From a checkpoint of a small mixture-of-experts model trained on Wikipedia.
Experts: a softmax router, a shared expert of 448 neurons.
Below are experts of layer 4 (counted from 0) of a mixture-of-experts language model. Rows are named router (the router's row for the expert), gate (a neuron's input weights, with its number), up (a neuron's input weights, with its number) and show model dimensions 384-511. Each number is 200 + 30 x the weight over its row's rms, rounded and kept within 0 to 999.
After each expert's rows: "mostly gets" lists some tokens that are sent to it at least half of the time. This comes from a sample of Wikipedia text that the model never trained on.

# expert 11
router,191,195,256,225,203,184,204,188,150,181,236,211,200,212,233,205,147,199,223,203,170,166,243,184,152,169,195,220,204,170,206,184,271,218,223,298,196,232,229,197,159,209,199,198,204,245,235,223,201,169,190,236,167,187,236,211,233,270,168,159,264,220,156,235,218,241,221,265,200,177,178,211,181,185,205,134,219,121,134,211,184,134,216,188,160,163,165,160,201,191,211,184,160,193,184,155,235,175,223,225,224,199,257,177,230,210,200,236,225,139,152,159,219,231,184,211,233,226,202,133,145,260,224,153,218,218,231,237
gate1,218,213,227,197,230,204,219,247,155,132,222,167,175,228,268,164,164,183,224,221,210,170,188,211,192,225,198,272,173,209,241,189,220,202,184,181,210,190,254,188,219,183,193,171,194,229,227,202,186,216,215,212,208,206,212,248,130,227,157,199,215,189,174,236,172,205,188,210,169,162,226,217,172,188,192,169,159,187,135,252,202,193,129,196,216,207,243,216,198,217,219,223,197,213,202,132,235,206,233,170,256,192,188,221,190,153,175,201,174,167,209,246,241,214,216,193,218,225,259,201,213,230,246,230,214,227,201,188
up1,188,191,172,252,155,177,200,227,191,241,195,173,170,195,260,201,130,217,155,177,251,213,142,171,169,174,220,228,151,229,227,205,238,228,185,172,223,170,205,227,210,156,215,218,194,166,137,239,232,154,179,246,224,213,204,248,161,180,178,216,188,197,260,219,205,116,183,170,189,184,248,207,170,206,183,203,232,216,198,184,158,195,173,201,309,239,273,200,246,148,203,241,167,191,204,195,193,222,202,186,176,209,206,166,206,227,161,199,255,197,223,249,206,165,175,204,244,220,206,264,158,168,178,193,169,208,215,237
mostly gets: "ial", "|---|---|---|---|---|---|", "ical", " water", " military", " human"

# expert 6
router,208,230,178,177,253,243,217,230,194,229,228,185,243,198,189,231,178,206,180,218,201,212,249,192,231,220,237,180,237,197,195,167,169,185,181,169,225,188,217,199,223,243,267,216,182,205,231,257,252,187,229,238,189,225,179,197,172,179,254,179,195,215,198,177,183,174,176,164,169,201,166,218,274,223,241,235,160,167,195,140,226,191,225,241,157,182,159,261,251,249,185,193,220,208,223,204,161,120,229,264,169,183,206,218,180,150,192,137,128,199,237,165,207,209,209,262,185,175,205,186,264,241,187,237,200,188,201,189
gate0,198,220,180,159,217,249,185,131,253,190,119,220,241,239,180,174,191,218,153,219,193,232,148,152,227,184,170,198,245,240,181,170,258,215,149,197,212,246,253,229,249,189,208,244,270,198,162,210,187,168,195,177,193,194,121,185,199,171,219,219,204,227,186,198,230,108,194,175,229,229,218,194,175,175,170,209,228,234,124,174,251,229,219,215,142,220,148,237,226,228,206,183,191,216,197,184,149,192,237,228,234,183,152,198,227,204,243,188,175,247,250,124,195,163,182,235,195,207,196,150,193,221,227,202,175,250,215,178
up0,216,231,152,240,169,214,191,243,165,203,215,180,169,144,182,193,174,130,206,180,180,197,243,193,230,256,208,187,193,146,204,190,215,219,243,179,167,210,184,205,181,209,138,180,203,252,178,169,207,199,212,213,217,222,219,226,235,143,190,228,180,206,113,200,175,176,167,192,178,237,213,226,175,261,223,150,185,282,186,173,188,256,213,212,277,203,211,184,177,163,248,225,205,208,157,210,242,197,211,180,218,179,172,177,198,171,228,192,193,183,247,178,150,173,223,241,196,219,212,222,227,176,160,188,242,204,185,183
mostly gets: " New", " National", " South", "=", " U", " •"

# expert 10
router,206,180,245,165,196,234,203,179,236,187,159,212,153,178,190,235,199,205,203,200,233,189,204,194,147,211,192,192,178,259,182,192,205,243,168,178,179,175,210,205,172,189,236,230,226,243,240,137,211,234,214,239,197,187,182,144,220,153,180,230,171,143,169,265,188,184,197,160,190,197,158,204,230,221,201,146,232,194,195,213,202,272,248,128,197,205,230,208,223,258,205,192,198,222,190,229,253,187,173,217,182,230,229,237,193,207,211,203,206,222,204,230,163,197,156,185,251,208,192,244,205,201,242,209,172,149,185,137
gate1,189,171,223,232,196,166,204,228,215,212,169,200,195,203,204,246,198,214,160,223,199,186,236,254,257,255,189,181,200,220,230,242,202,180,215,212,167,219,247,204,207,202,182,185,231,216,167,151,230,171,258,216,234,177,219,200,217,190,232,212,163,176,200,196,177,173,205,183,242,152,228,193,218,137,177,203,208,233,269,198,196,181,167,163,169,200,211,202,188,204,198,197,195,154,198,225,153,239,176,186,185,217,192,188,196,207,217,153,203,246,207,185,185,172,227,204,206,282,169,199,151,198,183,183,156,182,219,158
up1,158,225,215,191,223,199,186,279,262,163,208,196,180,239,156,199,205,229,213,184,266,227,151,166,199,167,207,251,220,169,202,245,183,194,156,202,200,223,197,188,233,181,171,156,139,189,200,193,194,153,215,271,191,191,189,208,210,128,162,227,234,209,191,257,222,219,184,187,238,198,182,205,162,198,159,215,245,237,171,216,200,143,141,172,201,236,180,156,187,154,183,247,198,184,177,174,191,191,187,184,157,175,221,209,174,178,243,177,218,183,226,221,226,230,160,185,195,221,202,180,197,187,175,209,236,220,222,186
mostly gets: "\n", "===", "==", " ==", " ===", "===="

# expert 15
router,194,223,238,157,162,236,218,205,217,208,167,158,226,207,259,250,212,156,205,200,164,193,260,240,188,169,172,170,195,205,195,232,261,229,164,186,195,194,198,209,190,253,157,204,162,172,208,218,174,228,186,175,222,207,193,199,170,221,208,256,193,246,217,208,212,199,212,177,180,243,230,212,157,250,208,236,161,189,245,155,244,220,207,212,242,189,231,206,174,222,218,166,173,148,221,219,196,212,220,169,205,213,211,219,185,188,253,194,186,169,197,161,202,228,203,213,195,241,220,182,204,202,238,184,214,195,194,236
gate0,162,175,198,216,206,273,216,158,166,206,176,213,258,236,202,221,246,173,231,218,204,230,196,198,170,198,187,171,235,191,155,209,215,136,152,190,157,187,192,236,179,228,210,164,232,205,163,201,241,213,150,249,159,221,192,209,201,265,178,225,143,226,191,162,213,201,201,146,187,215,197,223,185,229,199,156,205,174,192,178,207,222,154,218,171,189,187,189,197,182,249,165,230,193,234,202,274,172,179,200,179,226,231,234,234,188,151,169,150,236,192,205,175,176,144,212,176,180,207,215,167,238,254,228,168,173,216,164
up0,172,187,230,151,197,217,225,186,196,182,190,183,218,157,182,214,222,216,167,156,184,227,176,254,234,207,136,205,167,200,205,212,145,252,230,259,212,202,213,183,192,171,207,242,188,206,229,166,208,236,162,167,262,204,240,185,207,159,277,247,197,187,204,215,196,240,196,204,196,180,210,194,237,231,173,231,176,189,204,163,244,235,238,215,196,184,236,248,265,181,181,247,158,155,188,221,196,225,221,203,273,209,204,207,165,195,171,174,207,229,209,206,186,222,211,189,217,169,172,190,173,208,211,236,282,148,185,217
mostly gets: " the", "The", " for", " its", " on", " The"

# expert 0
router,205,225,227,252,188,221,240,190,206,180,213,168,211,226,213,217,178,233,203,172,210,201,194,204,134,228,184,214,140,240,193,243,238,201,204,272,180,215,202,184,239,232,177,246,218,210,167,223,247,152,225,217,179,225,247,197,219,238,271,171,219,160,181,155,261,211,232,213,223,242,254,205,146,229,189,180,236,206,191,204,197,178,217,290,166,196,189,192,176,254,231,278,141,155,168,209,163,155,230,217,172,199,153,133,261,206,211,189,175,229,163,211,233,227,223,163,187,234,251,196,203,201,214,182,219,213,232,243
gate0,198,212,263,147,226,166,184,179,234,218,261,237,201,198,241,241,160,204,237,165,207,193,204,206,167,265,173,214,199,174,198,226,179,222,218,213,217,159,175,217,220,202,198,204,193,204,247,206,166,187,226,199,205,220,195,208,179,188,202,134,198,194,160,157,183,187,194,155,178,187,204,224,181,159,179,171,171,188,239,183,189,208,162,168,231,243,156,226,203,240,212,186,201,210,192,216,233,199,210,181,177,195,160,260,209,165,235,281,230,184,244,261,219,233,225,196,173,197,212,203,221,188,214,202,172,231,183,219
up0,216,200,201,222,171,229,233,201,228,213,199,161,209,217,184,208,219,186,155,224,212,225,181,163,197,209,194,236,220,180,220,221,194,194,206,218,207,207,176,198,172,173,186,157,160,162,212,255,263,185,231,144,184,229,170,220,195,204,240,174,182,253,195,216,196,222,201,236,221,219,197,209,221,246,200,163,289,180,176,184,149,169,169,203,194,211,257,201,175,176,237,194,241,184,160,130,190,208,172,237,166,207,170,223,203,204,232,162,176,226,172,167,163,189,234,242,174,202,216,134,226,188,192,224,217,231,175,207
mostly gets: " first", " other", " more", " such", " out", " new"

# expert 2
router,231,234,141,238,230,183,201,180,181,178,184,157,256,193,204,176,241,217,202,173,205,143,175,228,193,188,173,184,182,182,160,242,172,154,227,251,176,238,140,147,242,200,165,174,228,190,201,251,178,163,185,151,204,266,217,250,227,233,215,215,159,187,189,225,233,203,229,226,192,229,156,188,149,199,175,209,255,203,149,208,163,222,203,252,221,215,215,182,205,163,245,221,198,178,211,156,213,189,180,211,207,219,202,146,236,232,176,187,210,216,134,228,196,216,208,221,198,254,210,251,183,206,205,179,144,203,226,214
gate0,204,179,200,182,225,184,160,235,268,222,165,149,240,182,150,149,223,182,190,233,232,174,192,206,178,223,248,131,247,250,220,192,232,220,217,245,237,217,199,156,183,215,213,196,202,226,154,211,239,240,137,237,214,157,241,192,178,140,236,214,225,241,182,182,277,195,210,197,147,232,147,167,173,182,230,229,177,211,156,221,245,200,218,246,193,132,230,233,170,170,197,198,205,222,143,202,204,231,217,228,205,182,192,179,267,143,176,152,229,194,236,156,166,201,209,150,184,200,146,231,210,166,238,189,202,141,232,218
up0,257,221,203,160,173,177,212,253,176,213,195,185,194,163,183,224,170,221,179,182,212,213,179,178,181,168,228,247,217,201,254,177,203,229,169,301,113,159,187,173,187,175,243,185,214,161,221,164,190,221,141,211,263,145,223,158,225,203,168,180,194,210,216,214,172,249,265,218,170,222,190,235,201,241,226,182,198,172,208,181,197,246,185,193,201,207,215,192,206,190,194,206,194,146,147,222,170,129,236,199,188,271,143,164,198,171,163,207,195,129,218,197,220,178,203,200,211,164,217,228,199,188,216,200,190,158,206,254
mostly gets: " is", " was", " are", " which", " who", " been"

# expert 4
router,198,184,185,248,185,176,115,231,165,170,217,175,164,223,213,219,168,185,236,208,230,211,193,165,209,185,224,237,161,160,254,215,196,178,229,215,218,253,148,233,209,213,169,210,230,214,165,200,210,137,199,198,240,229,225,236,236,266,197,226,238,213,187,165,169,199,155,219,221,178,168,214,234,220,223,186,145,234,180,239,134,174,173,179,170,229,191,191,195,172,191,216,175,155,169,194,184,157,209,177,190,218,161,184,177,251,193,229,222,219,121,220,189,151,165,162,269,228,196,141,210,174,195,214,224,181,221,215
gate0,149,235,216,222,201,210,271,200,208,227,196,240,207,241,160,208,206,210,210,132,179,138,185,198,227,276,156,206,195,154,175,221,234,235,173,272,211,262,258,138,188,173,202,181,212,165,189,188,186,185,211,208,176,125,221,206,238,188,246,170,170,250,224,224,194,246,247,172,191,244,240,172,235,182,197,215,179,190,238,234,231,170,174,200,216,193,231,215,180,213,240,146,167,214,194,217,175,156,178,171,189,195,208,162,220,174,223,217,222,207,246,208,188,229,183,179,184,194,221,242,177,212,227,222,234,229,189,246
up0,193,218,189,217,147,182,205,239,213,173,207,161,142,215,237,228,157,213,169,175,213,181,210,248,125,190,159,247,192,199,249,194,211,210,206,227,184,213,200,173,192,248,206,227,190,152,203,170,199,227,215,191,163,221,271,231,194,235,213,209,135,182,179,128,183,229,207,200,204,126,183,181,233,198,188,233,246,235,169,218,257,135,159,141,172,199,206,182,222,197,169,156,244,179,224,234,225,126,254,152,118,166,220,230,227,195,203,178,217,183,258,193,175,217,236,183,231,190,241,225,175,194,183,108,207,214,195,229
mostly gets: " years", " School", " film", " season", " team", " University"

# expert 14
router,190,188,175,198,132,216,214,183,222,212,175,150,197,149,191,213,240,200,231,185,170,198,228,250,235,185,228,149,193,179,222,193,216,205,211,181,226,157,137,192,206,225,171,206,199,117,209,174,153,210,184,165,231,192,208,243,232,244,132,211,188,214,243,229,240,147,177,148,186,227,233,175,144,215,207,229,213,240,209,108,228,193,188,203,241,168,250,225,148,160,204,173,206,170,237,214,226,234,169,196,191,212,225,190,170,226,226,199,211,240,224,208,171,243,227,248,171,223,254,203,213,197,240,142,169,209,209,226
gate0,146,203,181,224,128,205,209,189,205,215,195,218,196,186,205,159,218,209,237,247,184,247,163,186,189,229,222,209,208,183,198,169,214,214,205,187,217,218,245,253,228,240,192,186,188,190,175,229,249,196,278,137,213,272,228,197,170,247,250,163,198,167,185,198,164,243,167,224,200,198,180,275,193,200,175,212,204,183,217,179,227,247,193,199,200,211,239,215,239,151,199,242,162,229,197,231,187,211,187,189,239,241,195,221,182,149,242,222,135,178,173,242,210,203,206,193,153,205,230,217,189,141,184,175,243,209,160,149
up0,166,223,166,166,124,217,201,248,225,225,207,233,210,190,240,224,181,271,259,225,205,239,163,168,175,182,220,194,143,240,204,209,203,194,184,212,187,248,251,206,247,199,209,172,155,203,204,186,184,179,218,157,209,217,294,181,145,267,213,153,250,221,206,234,214,218,213,174,163,203,160,249,173,221,178,217,203,236,257,205,150,204,216,243,198,195,202,149,225,246,214,241,181,234,278,227,188,234,235,244,209,200,165,195,203,234,183,150,244,177,220,238,228,201,169,206,187,194,188,218,218,221,230,194,260,193,183,216
mostly gets: " at", " his", " their", " its", " in", " an"

# expert 13
router,164,207,220,160,213,178,185,237,195,205,199,221,161,228,199,184,234,210,191,192,173,197,147,210,177,165,198,233,182,230,244,173,211,202,176,220,220,199,252,206,178,181,191,157,216,281,192,179,218,219,189,227,188,197,200,167,187,191,197,187,151,200,234,156,187,226,260,237,256,121,136,174,192,247,186,158,168,235,194,254,241,209,186,205,234,227,195,156,206,181,242,196,169,212,173,172,232,219,172,204,274,219,194,201,193,227,192,229,239,192,220,238,213,187,197,178,166,174,187,198,202,201,139,169,199,237,211,165
gate1,173,277,217,221,211,226,205,211,176,192,229,240,166,225,185,221,208,137,198,206,228,200,225,240,160,231,208,196,221,230,214,181,214,206,227,161,238,208,221,205,249,205,229,272,141,239,172,208,206,174,237,236,130,270,188,176,201,175,179,189,217,231,145,225,228,244,201,169,202,225,184,175,243,247,236,200,193,227,168,180,191,201,219,168,157,206,225,169,163,163,194,198,232,194,210,189,182,221,222,229,181,199,182,190,180,232,208,154,279,177,211,185,215,227,140,188,182,198,231,201,184,160,139,164,187,213,141,196
up1,240,138,193,192,215,260,229,216,145,209,186,234,216,198,223,240,244,194,238,179,184,172,174,192,212,231,214,300,243,244,157,167,177,172,229,212,227,160,183,186,166,150,246,233,158,184,200,234,202,221,201,206,213,203,211,219,255,159,221,220,190,175,209,216,171,164,179,227,174,178,153,220,232,186,208,176,191,203,143,174,209,180,207,186,205,208,209,210,159,224,225,228,205,138,166,196,201,247,183,197,226,211,198,151,233,184,224,163,195,183,183,191,233,216,226,184,157,222,175,166,200,187,245,156,194,168,220,216
mostly gets: ")", "),", "%", "}", "\"", "]"

# expert 9
router,211,159,174,174,212,226,183,212,221,175,174,257,258,217,190,165,235,195,134,198,181,216,184,181,213,190,178,226,205,240,185,212,205,225,230,227,194,210,193,181,140,205,232,214,164,141,176,174,141,204,176,182,182,163,171,201,129,142,178,192,257,219,217,232,176,203,223,227,233,249,188,156,194,128,211,233,209,163,222,200,250,181,183,180,193,185,199,172,226,203,190,120,220,244,192,200,189,238,247,189,161,171,225,194,200,185,168,172,213,137,226,158,222,179,194,126,221,177,166,177,188,175,181,194,220,213,175,143
gate0,201,175,192,217,242,198,241,216,159,221,187,183,167,149,203,229,175,204,224,223,262,209,159,202,188,193,209,241,176,264,209,199,190,234,211,220,211,196,198,214,248,200,191,173,237,209,172,183,210,190,154,155,211,230,194,143,177,180,208,171,140,168,212,234,197,174,197,216,206,195,244,168,194,184,156,244,212,188,154,233,203,207,133,222,191,171,212,154,198,244,234,198,150,217,201,212,239,184,225,200,149,248,167,199,203,180,164,207,282,165,217,180,216,230,159,177,186,206,205,234,192,209,189,204,206,169,183,230
up0,205,174,258,93,160,184,179,232,201,215,159,195,184,163,209,149,197,152,197,185,190,163,218,172,169,194,189,230,185,163,242,227,200,210,222,259,180,168,169,211,223,203,148,141,227,172,196,231,207,172,163,219,166,217,168,162,201,224,199,190,182,177,306,203,158,225,219,165,136,236,217,222,205,196,175,258,256,211,226,207,160,246,196,204,143,201,176,179,212,187,156,237,138,191,234,228,209,195,181,210,229,148,225,199,138,183,225,205,166,211,184,213,244,150,181,179,214,223,173,226,207,185,235,199,255,155,228,215
mostly gets: "d", "ab", "g", "zz", "p", "w"

# expert 5
router,212,189,225,207,155,191,193,171,241,246,210,196,158,235,175,159,201,200,171,172,167,178,189,197,177,218,199,185,180,209,205,206,164,235,195,212,232,230,193,203,182,139,235,151,183,200,184,142,225,149,208,197,221,193,200,202,207,148,204,221,180,229,213,201,162,202,195,181,240,169,229,223,275,169,163,228,206,235,204,249,254,182,145,238,240,209,201,280,174,184,206,206,233,188,230,244,217,231,217,177,248,199,169,220,224,244,233,192,190,200,241,258,213,193,253,183,215,220,151,221,203,195,170,227,221,178,164,210
gate1,201,240,162,203,309,240,182,182,177,190,210,178,206,231,158,201,204,190,237,228,193,176,153,183,177,221,181,157,240,242,247,167,210,198,195,191,178,124,168,206,223,321,189,161,158,115,256,143,174,182,189,185,173,197,207,189,251,191,207,220,248,196,235,201,208,185,163,215,129,188,190,208,177,226,178,211,198,181,264,222,255,150,188,186,198,239,224,225,160,211,201,194,180,216,213,171,191,181,156,193,207,238,197,206,206,205,188,192,177,188,215,167,257,161,201,208,182,163,217,154,138,226,240,214,225,208,177,219
up1,210,237,196,189,192,200,172,218,233,210,224,208,236,168,219,225,180,155,203,223,209,223,169,206,253,144,184,180,222,198,261,178,225,235,205,173,192,227,192,191,180,194,167,228,186,168,174,198,231,164,247,194,163,150,189,193,158,201,241,221,210,197,204,159,181,190,243,190,159,214,160,148,258,180,118,239,194,197,186,184,174,193,146,198,167,180,213,173,194,194,171,160,173,195,197,143,208,212,151,220,203,178,199,222,205,187,184,188,185,210,174,202,165,159,236,229,113,156,203,195,251,244,219,233,194,252,166,218
mostly gets: " 4", " 3", "0", " 6", " 8", "5"

# expert 12
router,216,185,221,140,235,162,165,236,218,202,212,225,140,198,209,198,166,217,257,177,237,155,155,210,178,181,211,188,222,251,207,274,168,238,162,229,187,172,193,217,224,179,216,168,204,222,253,194,160,252,194,197,213,232,152,186,187,168,151,178,178,182,193,176,205,182,194,188,200,186,184,191,205,245,205,171,253,213,215,233,169,177,182,195,213,188,163,176,205,180,217,164,205,258,228,231,192,193,147,210,254,166,208,187,179,219,128,196,251,239,216,254,184,166,237,164,153,199,171,219,178,239,155,203,180,171,152,237
gate1,118,211,220,176,234,151,236,252,200,212,223,241,197,183,207,216,233,180,202,193,206,222,212,147,247,250,227,182,172,236,242,137,161,171,193,193,212,210,192,227,252,180,208,217,111,265,242,169,183,220,173,213,213,200,188,171,218,240,182,138,203,217,182,236,154,224,183,208,197,235,222,208,190,178,182,261,236,169,214,230,169,172,289,184,213,205,162,209,192,194,223,223,268,184,225,209,238,158,192,234,202,204,203,147,186,221,214,195,172,240,229,150,169,199,197,195,181,202,205,204,165,250,208,241,141,216,180,197
up1,219,215,202,208,223,183,250,163,204,143,229,158,216,142,163,167,210,172,221,214,189,187,231,217,234,213,229,192,246,196,195,192,234,163,211,221,243,272,166,200,215,194,171,173,190,250,182,193,193,178,206,144,191,179,243,192,228,219,219,174,227,171,163,201,242,146,159,136,198,226,221,200,213,193,207,234,198,153,221,230,198,198,209,235,197,195,210,185,143,199,233,191,208,169,221,202,216,138,178,215,167,160,232,173,201,203,153,162,179,188,117,190,181,208,204,258,246,158,183,163,230,235,179,224,188,159,204,185
mostly gets: " \"", ").", " (", " $", ".", ".\""

# expert 7
router,211,238,192,176,238,242,179,189,128,219,210,215,158,152,213,252,239,181,177,244,129,224,187,179,239,174,193,217,211,154,235,173,172,194,236,146,211,188,221,197,207,204,174,191,209,215,228,220,142,162,212,150,209,218,172,216,227,179,276,225,195,174,222,261,164,249,187,216,164,205,260,239,238,209,244,256,181,194,224,171,231,198,171,199,223,189,147,195,199,197,120,174,232,212,227,170,145,248,197,201,212,207,169,191,210,195,163,139,174,171,215,153,191,252,183,190,181,149,188,206,257,164,202,119,201,205,192,181
gate0,172,185,193,191,154,218,224,164,222,208,171,233,225,180,181,204,267,157,251,170,252,191,210,190,223,263,189,205,253,256,193,220,252,229,245,242,188,208,219,214,204,148,188,245,263,132,162,211,197,188,185,218,225,151,159,212,142,212,171,211,212,174,216,189,170,201,160,255,247,237,244,150,170,154,202,263,214,227,202,213,226,226,239,241,185,203,188,195,147,234,196,207,164,191,202,217,202,196,225,208,260,267,170,190,215,231,158,151,164,215,221,135,194,165,193,222,180,145,185,192,215,169,267,182,215,186,139,217
up0,264,247,205,168,154,198,147,146,181,217,264,199,251,151,218,168,205,223,234,235,183,259,183,240,215,251,227,205,228,192,206,222,222,194,160,217,192,219,226,247,228,179,218,209,196,255,155,215,202,196,214,212,207,197,153,201,193,218,195,149,220,211,227,258,178,194,120,207,266,197,149,190,183,196,242,213,213,122,222,185,160,197,210,204,231,185,216,205,156,154,171,233,198,208,214,195,248,176,180,217,271,207,220,204,226,202,110,192,191,200,228,218,222,188,220,222,192,241,215,197,228,227,272,187,195,184,201,225
mostly gets: " O", " Al", " Z", " T", " G", " J"

# expert 8
router,206,219,183,240,226,164,216,131,223,138,190,231,187,194,176,124,174,135,188,267,197,233,180,139,197,178,163,207,206,192,179,158,160,229,261,207,208,202,252,165,151,149,199,194,233,205,175,170,194,252,194,173,158,195,224,203,189,225,188,176,164,235,209,251,173,206,204,240,173,214,221,193,168,135,193,172,151,146,161,170,196,195,157,137,200,153,209,157,206,176,198,196,225,201,189,165,233,222,152,160,207,146,261,212,224,185,215,181,186,132,242,182,211,192,168,162,210,140,211,210,195,231,208,171,202,211,219,197
gate1,193,232,195,244,194,217,206,184,185,250,206,171,194,191,232,165,220,188,262,182,164,146,217,208,198,220,249,180,201,246,220,196,182,208,214,179,179,181,223,206,188,181,244,228,159,170,182,216,219,171,148,234,196,214,204,233,221,163,214,259,244,247,147,233,256,230,215,190,233,229,201,227,187,218,157,249,179,203,159,192,180,153,196,198,197,209,196,183,208,179,191,234,264,245,254,213,184,220,242,262,207,224,167,236,225,180,228,178,223,206,246,182,167,241,211,124,184,178,164,169,166,183,184,216,196,218,229,182
up1,237,214,231,200,197,142,211,248,162,200,198,170,167,195,139,202,151,197,233,218,194,181,219,169,196,156,186,265,203,221,147,232,224,160,143,191,209,247,229,197,228,227,171,204,111,162,184,228,172,193,184,141,193,187,230,202,219,179,207,172,157,187,170,182,164,135,237,168,256,196,211,210,258,195,217,170,219,168,161,219,173,174,167,258,189,205,187,176,248,237,170,253,186,189,120,189,182,198,190,194,199,178,164,249,179,146,179,195,176,191,180,199,233,176,197,202,198,215,186,148,241,223,153,230,204,220,159,232
mostly gets: " David", "zz", "ley", "ville", "ara", " Smith"

# expert 3
router,135,176,218,252,184,204,166,208,225,190,218,160,211,240,189,176,189,213,211,221,226,242,161,166,214,235,236,189,214,159,205,140,210,163,187,190,165,204,158,241,237,184,155,204,239,161,181,163,245,216,185,200,187,186,232,179,153,175,204,168,206,238,168,135,230,157,185,186,220,174,212,188,195,195,174,239,176,240,152,244,129,261,235,176,170,226,208,239,178,176,169,248,227,195,179,194,215,179,250,195,218,200,203,244,194,204,272,247,178,254,168,172,251,222,179,256,194,177,250,197,185,141,206,254,230,242,269,210
gate0,201,217,167,180,195,261,195,186,212,185,193,206,225,216,230,203,169,209,178,223,191,247,178,197,210,213,219,217,233,190,184,232,198,177,180,221,264,186,205,165,174,183,200,255,192,185,181,226,202,131,210,190,240,186,187,205,196,193,183,184,162,193,218,202,193,233,181,264,226,165,210,235,124,229,210,246,188,215,200,174,174,207,176,190,199,243,217,160,262,271,205,190,186,210,260,194,177,178,178,232,239,207,226,168,207,224,239,163,192,270,180,226,200,173,232,243,147,196,243,244,179,185,223,153,218,257,223,148
up0,202,168,206,205,185,209,161,175,180,177,209,148,180,198,201,226,219,195,184,182,207,215,199,236,161,198,203,200,246,242,199,185,193,138,211,172,239,207,194,181,181,191,176,180,260,218,220,196,177,188,221,181,215,215,180,188,171,216,188,208,252,175,271,148,182,184,206,173,274,222,207,185,133,195,193,224,160,208,249,241,219,250,206,226,220,248,157,170,186,189,218,230,240,213,257,186,179,157,226,202,165,183,160,190,170,212,139,198,141,193,203,208,213,203,187,238,216,204,200,225,221,184,213,177,210,166,148,190
mostly gets: " Total", " album", " election", " Location", " District", " Award"

# expert 1
router,190,205,186,178,132,143,287,191,164,243,195,203,207,179,174,164,241,198,190,183,216,242,228,176,251,199,218,199,289,183,215,209,184,189,179,127,185,193,230,170,232,160,189,183,160,199,140,214,243,274,169,227,189,143,197,173,209,226,196,243,212,166,220,186,200,253,194,196,182,178,222,206,195,208,217,168,163,186,253,203,190,218,223,173,218,245,211,213,201,197,173,246,196,206,178,212,210,229,201,174,198,237,178,222,184,158,162,252,237,207,253,204,187,167,216,235,210,163,196,199,181,167,195,253,178,236,153,176
gate1,214,234,196,159,169,175,256,213,231,159,155,141,177,185,206,245,217,193,235,154,161,234,185,191,210,230,155,184,259,237,211,169,203,224,166,217,265,239,200,174,224,298,189,166,227,215,161,172,176,228,170,234,170,181,255,232,180,192,166,176,203,214,200,189,257,185,209,179,243,198,216,201,190,192,162,188,199,185,184,178,251,191,288,176,215,236,176,169,209,199,157,160,186,227,238,178,176,185,247,177,209,222,208,182,202,179,182,223,208,225,171,227,258,207,211,160,166,177,233,155,197,177,183,147,194,192,214,185
up1,195,242,239,163,162,241,237,182,156,185,202,209,194,176,164,214,218,194,237,221,179,211,195,155,195,199,185,210,209,192,215,210,190,176,223,241,263,214,144,225,184,184,162,216,181,188,223,223,252,210,159,141,253,203,189,215,226,195,165,188,213,205,143,204,168,231,116,223,243,189,225,199,189,172,220,212,202,219,182,184,228,222,194,218,183,220,142,160,257,171,180,219,130,244,228,188,214,177,230,154,220,206,193,196,196,207,161,202,212,215,216,199,244,218,189,195,146,246,183,196,196,147,203,245,182,165,217,226
mostly gets: " |", "|", " —;", "\n ", " ARG", " GER"